Experts of a small language model: vocabulary 4239, 2920 steps.
Below are experts of layer 4 (counted from 0) of a mixture-of-experts language model. Rows are named router (the router's row for the expert), gate (a neuron's input weights, with its number), up (a neuron's input weights, with its number), down (a neuron's output weights, with its number) and show model dimensions 0-95. Each number is 500 + 25 x the weight over its row's rms, rounded and kept within 0 to 999. Numbers have three digits each.
Before each expert's rows: "comes after" lists some tokens at least twice as common just before its tokens as in all text; "comes before" lists some tokens at least twice as common just after its tokens as in all text. This comes from a sample of Wikipedia text that the model never trained on. Tokens count by the router's weight.

# expert 24
comes after: " the", " a", "ed", " his", " was", "ing"
comes before: " the", " of", " be", " to", " a", " his"
router:536482492543465530509471552447488533468532490507475456464513490528504492500469534546490506485491516484472516515481453487494480518515522530518521542471479498496511457526504456469499510490488521451467523487503510476536491491514503486500469469474521513475497508488522505502462493469476447475
gate0:518504524497538436493502491478497505472520508528531525530515485533489470469504486495470482520508540505491538465519489466489507502453533499556495519462508476493492477479488490490450520488515495566474509484507508504489514502543492488492515531536481540541496486469554491501512533541477522471
up0:496507519513489467475488509506499507475529504551524546557484505526517514504512514526481495541512511495464527497515470525474456536475528497574500478495546491522491513544514506524461529499506475468487532462486463517488476490552493475479513516560493493524515481486542497501509518494492490526
down0:531537516489492500491462509550526509492410502500457499491525503490431478525496509463510516509491531464478503476521526481505511497509532501462504528478498512521495479496551505486540459469473517535494489519537504501518507507498523546492510510503541501517476462472468486493475548493513497502
gate1:505500492503507507535505520529495484512530509521521518529545498487486517476508482506485461470484477516487490509493503540510513475505472551533499500495535490501504531505524457516475512490520433514524515464497482533505496477542467440460500458523555498519555485495514463488461443511521509504
up1:520502542493525518455474495509521487487511471505480467510474534544486492522513482505488549552503521532508529452542482478502488487480529471499528479549491481500509452498510568473524455504467518500493493511533480483496507489503518529541492564534484485503474493511513477486493540510482510507
down1:541488501483461484482533471514465486505523532487509543532494508518498482523546531528487470494515488484544470504513487511502509500495570452508450492498472495502468483479511493518478492528528549492534525487539549518495499485504521545543521510517494506491515487475486441537474499474480500519
gate2:499498512479529512479520457504535470474495544508496468551483541485489440514526497497539472488536451510535510520491497507478520521503473495523496480490463496510504479480525524551493516523524496493540500504477565493518505536523509476523491469539464526487531495456513461510537526501506483491
up2:527501467511512461499454494493473464455492519519499501544510521463437494517488497530483487527518489525522498545503498494452503531500511505523482516515465560520491499495509532535523516532512460486500519520496519490456469512552542496481521479544479491523470479502499510521516476507502459460
down2:494495503503553494451508505550508463492538468545515489513477522540510523499500491515506483517496490509442525496520479497465511519491509550533541509533469514481510514492506543530448498549539504462508469506512483456522477508518534508487483489498477516489482511477537550473472521500474494486
gate3:504521545451493496454536464482478521491512483507526529496510522514480493503496495477531538487490519541534503518498499460529491464505447488556472480518514529473472464482533494537474507476490491508522526470538534516498464532514482484477493512480469453519524480494466529519514507544533505514
up3:494472488498522479524474489524489527530471491500494495504503472507514503517536496456498478530530460482495464496478524524486472534504543481469473527485516508526526573480508530476538474491515516496486476543479481515483494462504486514565487468534559528490503515527507473475505470452502479486
down3:509488484476520479540501543492490471471465499484474558486506529510475487491497514479474510506466518523509529481481529499514491508476471429470469515485482515493462502477482510514478557509468565521502516535548510560472525496473535502503488488490505489500484483457483512499513522474478529528
gate4:495486549517501517506510497468523518537488492491517479486484507494462495451495482509466476505491465510535527515512482538496530471500523526493471492479509421476516489495490490516513491485464473479485484499520516486506513470492461489534510472495521482448521517474429547519511542509497559469
up4:487500470498507481465482523508504448555473476519465472484475508506540506531506460480508488503488487483533533474500489447518555495522508451512507501484491498469513505516529554455472512480522515511502502513477494506531506519454499506501501438516498457521474470509494528476509499468540509545
down4:510524519486523505453517472476510488515466487536547506520468520515513506505497485516515545509498524473477497474491458510531509480510468471537481504476532507525498464502517522475513493516500502504511522432478467506508473492540484483459536506495543497478481463528481475534575555511490500506
gate5:504518469523489474508496496543487494522508538447491485553484517536503492534461466497495497466477493504490487512471509503512485494465509473534510491535497501523481480522460535499497492527491450480533493498477527521479493527531490536561471506509468452520497460485556452463506482528503517488
up5:492542486534516538457536510479494522486503499517506494550478492482453504534504549513512544515493522496513474535473527467518513513542468504459484502499505547483444485500519495471470441501491533500463459496475483509502502484509507514515544456521501496471483503510491507480499467482487473453
down5:539512495517517547476459512486526477514551447483484481441476495491503484434456502519496478515508481505498493502475483500529520522486466465490497497512507522481494512516481514496526476466449522491524509526543521475545503508495475510516515497525484523473489488494518507473472433476497551491
gate6:453487476466540505502514486493492508468522448535488515494455479535513517485542520496538524500529499564550503568516489493504506549498458545516520524548500522523501500497507474488536518493529528497502522479519529498491463504505520505522477469497500518521506545515502470469521485499514489510
up6:508495497475453495529489559541537551550476518491501535507474471491469528528504490471510478463482521529495484539478508465494519515492519465483517488487517461496491526498445457466510492489515512488472491481473485516522493487503467465542449480474488554497490514502487461499498522503476520497
down6:494487508515454470550475515542517513461503483461500554509521536476488496486495536479476483513505490546523496543517480474493484477511468485499483481448511470475475491502507478474551516507510496537497479481512484500524491473518516478509523535497479527456488519510516475543489511575498484540
gate7:479544545499500501490512490507489501490517503453489474477501473491545466506505470473537528523524512548494462467483471472480509469465492529513527508521483508530523515470488535508560487503446511486508475490514479475494494479509495522457507523467522498493545529491477510533468551453489479471
up7:513489536492480498497488472490495523493496500467482486477475471509515443535525502473498493543521479499481473505487466443464468478503501504538477497500462487507577496483501533537497470472466520486477466484472484473458460509519473487500499492484510464487547540468503508495449502497481500462
down7:534511475503499518540503530507519503500513502468466465489490498484505501436459518500540488469462486508486520503539493497525468441542514538521536532490523512510489505547514483501487509535486508516518526515469492500524488483474528479496447508482472486501476500553520561472519525479478536505
gate8:550482526491523528525462465483494540520471460513534473471455481483522553458498527505513507493491471495505483515504496486511459457483461521523515511533491466498502489493512478520471475490504482502505499529526494495481500489563499506518488463510490549447531513475475443508477544493502509504
up8:517505529528530505491486489518521512491454491514485500506497482491494515478500532490484473538491489499534536500498482527476455477460550549481519477446476474540484521510482468471482491479499514558518544523528521543493527516460498482525492548490493494509497520485466471505549551522512511510
down8:490500518484494532507481536492444541528496503487505448544489486520516485473520466507530467545517469567490490495514555491517501481462508508512453493519479459514524476494503472465471487520516497506507469511508495461499459490506526483493450496506474487508472538528529467513454480480500489500
gate9:497512499489503493489558503504501521499487552481493571510548502492493472547508480482526535508473510516505485480523505510545502501496483497520491509487541520454510494505484486533513474538505507458484527502480519472516454459472510536515526542488523498509474566461529511496518498490504483443
up9:489506498500509530488505479448498437491492480473508566484487524502507465486465479504510513442499519537507462511458523510517427515480510508508506490477461488474474522535481449491517501522499549522492519463501509535508530502530514482494526482477516480548476505485508496501476466529494493518
down9:467502508528487522528457522494478484520455520518535469481504460463487522495483536526523506516510497529484518525515488519542469539526497492464514511479489512511478483500514536537508465546488490501478489519497523538473500518515486561515507521509483480500510485499472460462546555479497560477
gate10:524495471471505463506524537515470531496525513457515525521511511529507447506470509525513490469535511499474481506505476498488503523462467502565504486497480454517545529499482504482554497494492503475525487502473468515497488517536509428470508517527496528542481515463530522515484497523516500457
up10:510490515510526550443494479514555499524516534523510530524482476473510537483525484486533517505506494527493514483492507491505497465479507553471478486516524499498472458541538488559487487544489479526505489513448502511519471484500511507510442483523475488482535485545489446486477492514488498520
down10:449463476485508493502525474470465490487546501494537488513479510535568516486503519532507480486532460530510450545498479540486507506536496476531496475518509494516511523518441498488458520515531514479538534515467504487478504525514490483521484502493453515500513534554500500508525466509483494500

# expert 11
comes after: "\n", " |", ".", " =", ")", "=="
comes before: "-", "|", "\n", " ", "The", "In"
router:508470506528493473510491531499516514514532501504487520526485511458485504495506507459500494526496548506533516493535502505501448480527539508504485554502470495501504514506504553466498462487464517483468501471474516492521501471546547533511512499455503475476517530518494508512480466450429484546
gate0:464506511489464534493452465529496456568520494466492494520524449493527478503518478475507497521483477510512500522513478481481561497502486486517509461462474494524475491518466486509512452490535521505490510471500538489545479479490514509495488507519443495468445506516480509488458480524502520508
up0:486493510473532515533521504475523479490512482482500481485490539477501514508481498528485462517503497482557488500520519475477453505489521502519457522481485522471460547508541498494478530503491510485475520471532431504524492529524501528527572462481503471528497538492487534495505484451542504497
down0:543543518474442470503538522467494498501488532515501500516503504509517480510527524483563509513526503503508463494448497473520481488489511476507521556491495522522492497528485521510513475496470535568515515513519517488546455486453539479527498466520460524521500469489494507480514502523516519525
gate1:521539438490523524533485527494530484556479493495480483522583524496530495516492502512510476484513501484487530493486518466511497510481468484496481464476541460528474491492514472524512534505514501503501511517537478511526517518530509481513513514519455457522499499484486553562506463512508471497
up1:507485481510482492472493489502485500493505508523500512506465495523492518489513467512500510533482469528510511488518438477488484523464506490495530453539486501514562492529447510453525471499522532506496497497459527477462524493475495503445452537483506493494486502526522480456502491494481583525
down1:488552496486515492507515481501512501506451531480496524454501483509498503544494492509507539534556508511487488495506505486497492498475509532495487511520518523497536523529495491497488506560547489431560454510540523537443488493493524541489499523502524521513536482485533500514521519505489548500
gate2:494529508523502467538524529522506507508534470538512493488530465517531500449507474504538487502460494504520513533549482514514498457497452521492475528473447510519485469521490481487526488480537500496450490497535492485518501530497493500530494470489499460511450502509503483534470545546495457485
up2:472490473455466522527488503430527499475502472461493529503478528554479477494520508518440508476493465527492512478494479456487552499486520486513478478473505472508523514506538504498453497536486510497496499453505501540489513512505483485506486463468515467491475518525494497481502454449515473515
down2:532467489534479458536507509469523481481525503503467432475463506522524516488505537474495542533518510510516517472475466499494512501552511511531489501506459485520521495483487562494490494540467475483533511488494455490468511478499517457490522482510529491484501522513478486541561491512495502527
gate3:469549483439512508472538519492515497511532472509479520469491520495489503529486514569477478516493510498510509537494488495443490485514495534513451464496456474494532478453469459538479506500492524483513487499497442525504541529500464461516500499484504519491522518485464490507488497487488528470
up3:497526510451532474474524507535533482521519473541466495491499546488497516523493503536456480518498532487525532527494484514488490473518490526516454452466438493496538467457449469525479495482507489489476471502466467493511538502508506476496520494454482476481506488466486503514464484498473505503
down3:516555467462459506473527477544527512519464488541457541479514490481525485521518512494520503465502491538473487515513491467501492449477519521561496477515519465524486464480472483468499538505503504496495501514459469498513499521510497519460463525501474456495469511478489477502460491533487518485
gate4:437545464486480507489501489469508487532464494513537489532526483536459465499515505511505511517500475522512524502506502489565517445510487470522470467507464483482465518461496494499539495519469536489473501502471458519480518494452502474494499509536467501480498503488521526484495461484551531499
up4:512514549498530504543499510463498471477525458490517503470490486534519529509498531476467464435513520523489476474490519530463499520515506527486517541463486552525503475509491505513459478485529503531461481482490547523494497538530475537518497497471520528510520474505463465516517512514459485494
down4:479500517492492495519505496527504524485519540458505469480463497465526496448510487510513507509517528436503556529463518479479509501510493548504500485497472486498525480538486553506520517448476512518505485472457516467504509527543521435516534484488491503499465520484506484489481523528545508474
gate5:517518539518528467468501469553496519519502463498517501517473510467499481484496502499498490526533496554482487523522491484499497480467463471500444515487539466519495528436447486513530542479457564509511497490475504483525511472499495535551525502488518472509510465511498514523488488502483502491
up5:488566514524534499463483482497514512483473525479486506502565487504532516457507474540511460527490501500503514502504499509483521469521517476509510500518510498508513462541499486491518496460528505481509478501534546532520577552510520483502488519490516468518493503474507529499553450480529506527
down5:524485518480517494550503498516540499506541536578505505541508503482491459508488524483515489574509519511455530475513503484505520485522480467478501520489525506486531538468520511513483496532499506526518519538488445502508504483466477502479522527533492512537490512487504480500484554488487540469
gate6:521499522548493521508472483469506484537522482429492507468470504566472519508515523493517483506475461507499482508508444515548515545537457521506532524527471486485512514533555476499499510545461486501461486488499480499494505519511472496511462484492483527498496511530501506475493508501460471485
up6:518524541513485515503498502446535492497530540455512506545484546502469509485494488504495496506483517491548491524492473523480480529540499521498472513504440483531528482516550481519492513490450510517478511470519494504465537491494486507541435476453484488501495517490503494485484544457506479480
down6:542508512477465484509526460455517486467494484463482484541559497509477524444480471535507508515508507522542502492489464514525516472523506492519512517521518495532496513490542510514517517512423505500512489487506439471464527548511476510539479486517484484520505493500506516470517532496485497462
gate7:466508500495489448471529494483483508509534509484540536522503499503488489505513487546498522511427502530494457461512508466536481487544509471471465532492502531507480499530545497507514511493484487467485488498488492487549516495494498507500443522484543463484516465529523534470534524471476488469
up7:471515490475485501494535502514466507480518526520541509522512486518518520539491481521503505519447461502523490495531470556495484494540502512504498480532525503508471544469505507533473490476523480495480532493502484545550470517507489509461469460520474503513468493540491564464509539510522548494
down7:465533538508491500515540457508475501469491477501513487545493462492482513562503484482507502486497458490486497496526499490478517524484478485506510549467543523552489479504489485553491522465522529470507476494491513508506519515529545530504498505468533512540468454536523460518541502527500473510
gate8:504532476487442536530459473496506489502537526457493502500524513511496485478493487488510460484532484545515448485538495506490489497469521512527472478527470511492542466544482515456491487494469514503515491517487453525490520512468524531545493511473496531507502493517534511522551503487463454527
up8:522519520518539506517480510470505519444500479505525514477485508510489548462499512476495486466515477445513526493453537508514471494411544505518559483484529456536452489500498504499489485514507504514495501528518498466490488502464527501510482499502485529511534496467503477507538499510537489477
down8:472506502506487465521524504522448500548495502536499472519494506577483520519501476500485497523464479489486519551482455517492522463512520476440452507479488526531531498502488532467507510495525470461494478496490516492504496527453516501478479486504493457492536470469522536524519502482521504465
gate9:510498495494520476468465472545479488517483506518494468465551486486509531471472544514508516499475525492526518550529453457513490494474521489516481475504526477529495499462499524483490477486493486554570458501496523535496506503494472521504550530529515511533510466497485507524518545526496514514
up9:501509490496481477498497488482465491548511459484487456518472518487499477488478506506489473472480536448463494498497507494484523508507510527506522495495480483508523588536464512556491506504489492484507496471487421502492533492492510466514448495461491495464493507523466470517500472457522486479
down9:481533494462520513459479472510480454519489507460531522511464494539496512488495497519525520490500496500487558458475488473496480481495500484488539460494451474518498508534504490542473556507514538520477498502465488520515496495507480492510498534500552485456490454477465494553506505449485495504
gate10:507516468500488531532441501527493482552487492518479503500493469509509503533492494528496464470494438536492509448482497497480527487465507486500458484532484508538510428527512470541515534471513502540517514511513473525503511516489491437516509481539493482518514489488477522485479489505544494477
up10:534499514495541486499535499490491491490525566468490486517548533514527451511473485475522478528514494525469489507492486486475493545490474468486519470464471496462488534489533514506449471500473500485528495485483488554465456522513473485561486469484495499506515499465488514491490497510514497450
down10:549499486522458501478518524473504474518487499557518507498521531482455500474497496530517509505471480521515475534481526529554500503537521509505546500541507501469507511528537497506542520483498552515486495502478546478524528480502497533458476503525493461491473486536498516479540545483468503527

# expert 5
comes after: " |", " 6", " 7", " 8", " 9", "6"
comes before: " |", "6", "9", "8", "7", "5"
router:504483486526498507496491533458497512494461542517534484477493521554533531510539531524533548559491486486484512482501517489495481451513485517503495485516526506512535516522496530447543529534511508486492521486503511487513457537448487501538515508493471505520514490528475470490512470453528521527
gate0:435490561529496480509484507508465455476498495499538523497453502509474496499513533471538545488474504489496480504462548503500525492473488483530465487484502507453481559495502508479494489519515495492501507532504504509516496490496516457568481471496489475519453489492468472551496484513485518475
up0:513497493502478481504494448518513500500498489501538486528456466504497482503520522490550514502503492493470484546457545469472527484461507489531476452513507501478503549479457502464478498500504509505482473501525525502503490506439527490568494449525501495509447481509474483536506474520492507460
down0:483502473515507529471493540481566486523483499515510509487512455532479510506496521502465519485539472433482516491460488556512499525502510534477516505505497555493491494514499511481444493517480521493461525510472494498542494501463530538489482527483501510536536502479467514475481497509511468554
gate1:517506519497488487521487502485471479459520504507512499492491468493518487489477497537547488515467499480502537452511512491520527486538476517482500499561478529495464440499554510500479494479483497432456539524502510515500505516538511467516487493504473473512488467491472480487434529495511452481
up1:517486491485444498501404489509521542525509498500504497513528519522523509500517511468493507522509530527508524463489478454535483474513531496507493467505525496529467497502542501481508532489502549510507490457491467536512491520497483505515457510432493521494498513495505524489480471464467549516
down1:479516496508489499484470448528494528487516472476471505488517478478518526470516493470478487486522517517476482541483517526468530511513525490498540536446472541509519489533455535548475527520478511502495494538469481438493543486485516488483489495466486487476465495490548546487491519508477498468
gate2:498554487511472501516478480514476502468487516484502515484496487484524521520515524466506499524466523479517474498472484538479473492467463523493492484491503556508523492465464450493488470511496444511582535462468507493487525500507435466480522523507490511532467503522482470502497527519498473502
up2:542519476528509531538556476490502506498504506466466514502524500494519487561505502472522487475476574498479496499502520513434493491525499534515494468498485506499485450476474461497524477473563476516519506497503496489510483529474460469483534500484542493507550496507538491500510514474497509495
down2:498514496536503523524527514489551496520571510479523492490496547498512486481454515522473506474464524516494471507495534488466494469509521543479532483499544496492513544555506516523465498473491467513464509515540525502482514498518521450503494523496471476492464494537549478525500491490490540509
gate3:480509534525505533527525486478508540519511531526471479533452527506518492489510485468511480481478476516527522531459448483478526500508497518496493496549510466500502507473470514461502498465490500532476519458491486492510530536526512478432492468436541505524519514479506500514499522483474472470
up3:506493492497529490460479506510517493491506475476526487497512525497464501481470454513505538529521511513505518474568551495440466525501521514491499524508549488515527539464439484540511495486478465494514471536476543476487469475493482475512520520535461501486499523455481520511526500502482494505
down3:475518482454498518482453550472531462497516530456493487509454470511491518493489501485504476488534509523488464525497528529479488511451491513513498537500515523468489476477504491514506501477494504503529508490474537497519516431537448462487488514476477487438492490492480531493484501508515532446
gate4:444528551496503524485494506555465500522490486505473515521497455530495478544534487484520532427531522492487503517476532493517499500475485489507511555507517492447459517481496496509490539489503533506495551527496502509541476516505484505517456484484531501548516500497533517512525505521499520510
up4:538498463496529482512514517488505503506521565494472548478517531475477527483477521494497490513446510505521485485517469509544497523502524509475506476515534499507516449486545489513523478529531453470536514535480491484454529469526511508469516553538501527471503524504522487540471498516490479512
down4:490504536510459509520475454477446510523551457530505478531504538488498511472503485501513422474500524464496511472488487448506513497518468464489534521466506471520478516530521474512521500519524518512504526504493494485490499529523510481486530507445474515498498518480502475508538509459479484453
gate5:507480487479477532546451455510493554494527458508470472545508484507501468520516509486462474531520480501513536466496485531486539537536501517470500492532498530516512527517508500469515524495490517528539452487495474493493471532493489501492506479494524537514465513493505571500500467512498508546
up5:485491484446527488492494464505490494478498470472529504526527530463485471492514503484477505496498489477503571473474441493510511516466474501520423476484511489517462508513531481516491501479530461474540529495502519479489498492504481508498518511518540528475445517516518547489505485454517525477
down5:503464543521501488478472505455521488504494508547523457492491461483482546521536495515463518505545475432530521454528473534479517485495502493508497495523537471510507455515496487485508503518498524513471489505490502491545533543490492540497467553491477511510513509480495502467515481547477512519
gate6:502487472504504489527522506518508502517510513465537529490492476501496502536543500486491527541520457496481514501518548505517508462487536495509530502557529484486504505538465483511459477499539500512542515470519455458481536501462527511465512494523485481486504484524472526471531430523489480537
up6:472503484485504501502474517479447460496544505514495501497465467494514519498520547459477486516513516517491479478529523511534483544521487457542549447552551502534520486512462459501528490497521506512507482514489527455512527537495484538473492510558520502488489492525501474519502495486508486503
down6:457478516516488476514530470537460548509464497522530478473493490465518523467472491466471503466489525493503482460460484512466486540517474521505476495453479510479506521453463476516483502480480487495519496511528485527493529486551489479525480518491487490536506511423477486525465514513501485504
gate7:479498506486518534578514495487463503449503493498499482520503523487468460476504523506524459507496517527553477555503560447517526487513502512521480541496489520482515494521534489544510486484510500476494466508523494497467513503534485517545461490527472487502508505492539497496518505538466469509
up7:515458487503496501533522528468485516455465507474496482476479498516502470516504552515546500501474483484541461540506529478538539475493522511531451502496521509493513515547505509521531461493509477485468446469523535502474486522514534516527511533534474457517499480480522487494487476534510491532
down7:474485469478493457489525492465466494476541558470533467507482541519443480540469530503499495511505477496514461533500494466510544490474478544492455482520466501490509482465501540514520486504491502504513495513520518494510531510517495485532471539535474472524500468511464533466542500507491501504
gate8:501511512520569502538543464518526505504502486541488503497516497470508508438500487479517491462483482508512507559499529485490507460498503479456493485516511477521489475509517488540489536522488527512541523521521510453476518521454501515476467484476519488497459470484477480453505446474511508518
up8:490490491508481525475498489505504450457515479467479494535504477501507504519473501505526497530490535484539525473515510526529491538514494541520514521452534546481511568490469491504532424457521510495484511525516496511499485483564512468474512503498471493506500530507488495522515511458466469481
down8:481478479430488514480512523495499468518494535445509507491514467534538488468498531490510499486499519487508466487446512494506500510483474536505524524505526505503507458497518522501506505497509485484461517483451492495540484436535461468478491482521450471463520516512524476508495498516536467449
gate9:530507511507490529491504495472523465517504476502515481474488498492488518497533452467523488471498484506517510510525497457493520506513511501502546526461471439508479478484486481440502531499520517466525513547502441446470494494500546519474502510492513451493494529515500504538531507486528517436
up9:475511539468479465529483477506491522510486497507425492486530485512517482440474570530461496534509510521501478538446480526504477481490457486480475487506520518508514521486476492514522527517507524524527490468477531547511542493509509492491481463514488507501513489475488486505480513546488469532
down9:507503513450519499525486482510470563521477512477536523507466479507542497488482502517476495454552541544488488467524420480527491507467511492502533515505511511498479518513511520536517526492518511498535472523485516475498490497497503473451484534443495475490505452506511532518520529508510510498
gate10:495489492486501515523492535508512459480471501475530520475546449503530509523497461500490532511497538479504487493497493533522524538480537536553526538474491478466468488517540494526527541506510518500511443511523500498523531508424446522485476480497491477517482510530495502496513495540501488487
up10:498481535494478482460530492464510494491500512493497469463475446500512487484513524507464507505534504474492510457469471451493520459496537462498474517524496473504525503515485538446548476452483515531496518524502509486497505482515554488487516539479538541485547474519485466522477487506528507507
down10:446481532445531514471487496449468503499494482511468531490491520537505479498488539505482497500530539554478513498485545469487495495476503487474497516529517524520499488454501475506507513546505480537506545488441515504545513462523526470460486496501504478457506503484504491515524522482520464500

# expert 3
comes after: "\n", " |", ".", " ", "==", ")"
comes before: "-", "|", "\n", "The", "===", "=="
router:529487500509524494502502556489520519495495491511479489493491516551523512521443519503453545539493523474534520495486499511456472463528562466487539475504495477507496536520495539458484489529525493496488501494513493505494465506527496546524472502459475470525493504485469539501469475468509457507
gate0:493519492509493517504499491461528496503523525493502500486482551494511465506490491455526446521516458537520513538475517508500480518448471461512535508502495502471518535457491522529484481475488505543544498523482495524490485508498530471483495473516519532523509465480449507538482543506490563467
up0:487478483501467448517533517441542485502522507488497510524509523485496470516528487476476463534523477525535496575482505522444506467500505492505500473496452454480508498503475534540497533476513503546510491522509478514506484489517532477467505463486490496537489492504474500494460534488514538505
down0:493513510504480492481493531473486503521539514480452565513471522518520501529484516524552484530489482505500490501547472525466480497503536515517491512442516493548508486507486495545518488524464512458534524551458509501461511502478517497527477509494456514496474504521493529453481473514484532515
gate1:513523469502560536501486471511495532505494545516535509527505520515482493513544509475479518534512502483503475490525523518492485465470504489489503515494510467515509489429552475468522488528490515466492519515499482486442456546488492489450527519497508464523557499504518519533511501495514477465
up1:498537459506537514454460490482531506506462483481477499501491523505499483468541535485480510547482517467534476485526495495482535504472520526500516500527521482514461481470548510494488485514539480475522517519516471519503467457556485475499530476468483472524549479498502489521474515494548470477
down1:516495504499483540461476532508496471476493472513480506478501469477524506497518508505564479522492475522505536495497486514496491491515493475552505557542498513516508460502504457499493523535499467439524555507496532537544522485511491492475533502536516510520477479543449497492495516494537522532
gate2:508532494502512478508482487503489550526513471491532510486480507500496486460472494465529505496502451468519464511483509480482526512473492431508471519479480506509494553518460519509480511522492495505537484514496510488485491462466493527486492469582461483501506470460500503520479521481523539439
up2:515470488526497496518468510531501498508531483522502486482506509508462518455494429456481547516452498494507500457481507526490520480481506472503475472503456491514479516547474545469492488509511489486485464446458511527496507477486518507533515526557472483543492480455481516500496480504527477491
down2:515506504511525546494514511499532540487488518541534466522517498476492452494469528503474466528519543494528483478474503498525522507517492528469487555460514501509444495482482456485505480424472494508526489508513507476506491482482496479520514498485499487543538505513456464524511531486535458498
gate3:485528522486530460447481422462502508476509505509502508483482534429527486495535499515487463483543521490525522496508475494508533515527474502528500456505514542486470475498481486524462512504527506475487501490556494509495483506488522482551500478471468484493513506480514490492493453501520467470
up3:508551494494502524529481541540509458533474493478499529512534469564465473491460510491521535495473517495448519547492532493521479488469486492498503546474498473508517467495532506478537516504458502503547529506464489520493505495499487515437485496526517528527522517507484475523528521499495500512
down3:514508532506486538523513493511523477563535493461502489503443524564510487543510502512547564499497498497471511477496473484502521517484497480480494481483453457500474515470487494472503497492490588479499484476485506499517558518474517509481484471522525495462507499485508512501484501501480499487
gate4:503538461444494488488485528503465488480483490499529488530494490517526469445530514449524501487512457495519470468500461496526495454533463451508508483497500476536509533496495500491490501541493532533501518461529501490529475520533500528525533460502499495504514517445470486534502512468527494518
up4:460485558496445494518523520507530477494526522498516504515511490507487505482502462508471532497514483504520512489531475479506509520503478502539511528557484474474473440561548495514531501490484447489523545492473505512528512440508461507514514496518508504500508553481520509532491500504528509525
down4:461485494518517488505545536521523477488492452488515470564494484490475479500509512513517536499514482540544520505487499485475535518580498510492532495518510509493442478505504499463477522508536460502513488503530533506471495491512451477522506469514449477503485544533519511466496501503485513490
gate5:536533469506512525473509476463507513505488498492517554491493477540493478481546498501488519559480523452502468515460476524520481476496498472520503540505498502461523471493497476484470526527499478497523514498460499514508475507523490493450494544514502490529525485473484503543508476506564438485
up5:513505476496486467550491519528509530499492505512460465517464532507515490501454467487472471471497476523509523482540481480489502460547472532481548511518486506507483491530506488539518479514501528497527517483522533495471497482464479539503499487479490558497472508530482518465520509464514577509
down5:506517487495482469537514472492437497484521484510534485460506504522477528502480515528511544519518484504498493478460486499469466485468499469496485488481529483503489501514535514545489478466521446518523443515544510482469491488523452497520539539444469500492502536509475496522546512501482470503
gate6:474511518504505460505499507511497512481443521462498539461483542585559477500464534516512510517521504496497515524511508542509455522500507484496524502508458464488534481486473506511500500521447495474513475484509532514481506500478507524502549512502538495501517497476523471548539490515511530500
up6:516497525497498534539482508496497473525475503460471498498517535549500517501487519466535494495492457470545524539512508489522487510465506517520482514457512457524524532508487483491508563546487532507503527512485484472523487484485503511493534499519479517500509516540498546574494458541504530514
down6:499506507469490483465553567505509500517486495469461522470522496510511446505490527509555517461495500473522491546555497520490500505476512526535485512506513463524457525509485535469481477533503497477500475493514490559484463501500526526522502491497477513503509533484454503476489472517543525487
gate7:492517502481463467474515512512535466468523536537509533523490514508481497466526494416521503478496477529492528492463525477549493501520449471510494509488460480522466481485542496528527537541512478535480518483529519499511519509528450521495516501485501497516479531466491480538518507504512507519
up7:498495503495521524538483470464469497520490471489496492481478466487504537505467506585480463499515527489464446492507494495479515525485538554522491483531554529483532520516489509482467499496493531487507507522538512496484486491461541488507471472494504515455510488530480497453516519510455477492
down7:504494525520502508497462479474474540515464510520469501454530532477555545507497489489476490563493544466481482541501489549504474500476486506493486519522500489485507469498523510517503468459492505485507517516474491504478479497499531473509501490486588498464522496503463479494532467477520461484
gate8:457542525543480516487483514517528505553468499523501506470517465509488476492473565534568465464508464513481530521529517499498500506493491485491517520510498520499464503510540485494479459547490530479509517502530547527491484469494536472522523487479492493486481548505507509482497483506503457524
up8:462499526533471542480481518531520509533497491535467498493517479501498493530499546528549486488473495529465497494516506484464504493555500465480507516499494481547450525528534523472450484511492530453480513512507543525499491491506513494533496487500474506511483523521507551462497476528493442512
down8:496463539553482523526540500456490508501485513521495494507482479475465477481526524491512507515517517476513531541476502469527512480526534524487516509501497498519468481486470536505489523555485547513552521513475484514469524526513484477477518491490457519513524546548448492492530531502472481529
gate9:476485450507512499498530521476484529523512494475512485503501469556487501492459526466494483540507453475525513532472462474519529460471523519519505471498425478499471527482497540475483530474521509512504481516494487533504497514468477521528485515467508438483505496472494527513472504545510507475
up9:494505543530449490487527513488487481507506506465482469464462518507463517501448490502503441482486487512541540488504507474516520492498508532517509482469481485513544481528475540493539541509498481515535505520500532471493439454524510494492458463479483465485489538480509506508490528521512539510
down9:468531484506496497519519472446492505488485528530476542532499485485493473536513510489519467481522538510495454514510525492515486517530539492482498467465508471461455490521516520504532488499489454508513467504485470510519542489494501507497480507480446478467473521558473441532533527486505485476
gate10:473518503463486497498490429469523478472548488470528510477484490468497496488528500470566491494549483528463487509538515511529503509486452495509490534489482501506478486447523456509513502473477511545541481503522509510477498512467477457462494501511494507473534534498489487515517498535477521523
up10:486466506492489519497475545491473488483517478528499502461481502517492465475457519471451537482472495497479467423503481444463460531530501453466502480479487504524527522543523534479474493531501483497495499482517503501508542471513539496542526477478512525498487500498500520470470496475495484488
down10:489507523516519510511510519541496510529501505483476483502490556490486494529473534493523486514471497484453538474529492492518505433527512533535521500543493507445521503476490459493493523534514516475522486503536484499498473552451479456491507499537508532493474495526526450488537492456499493494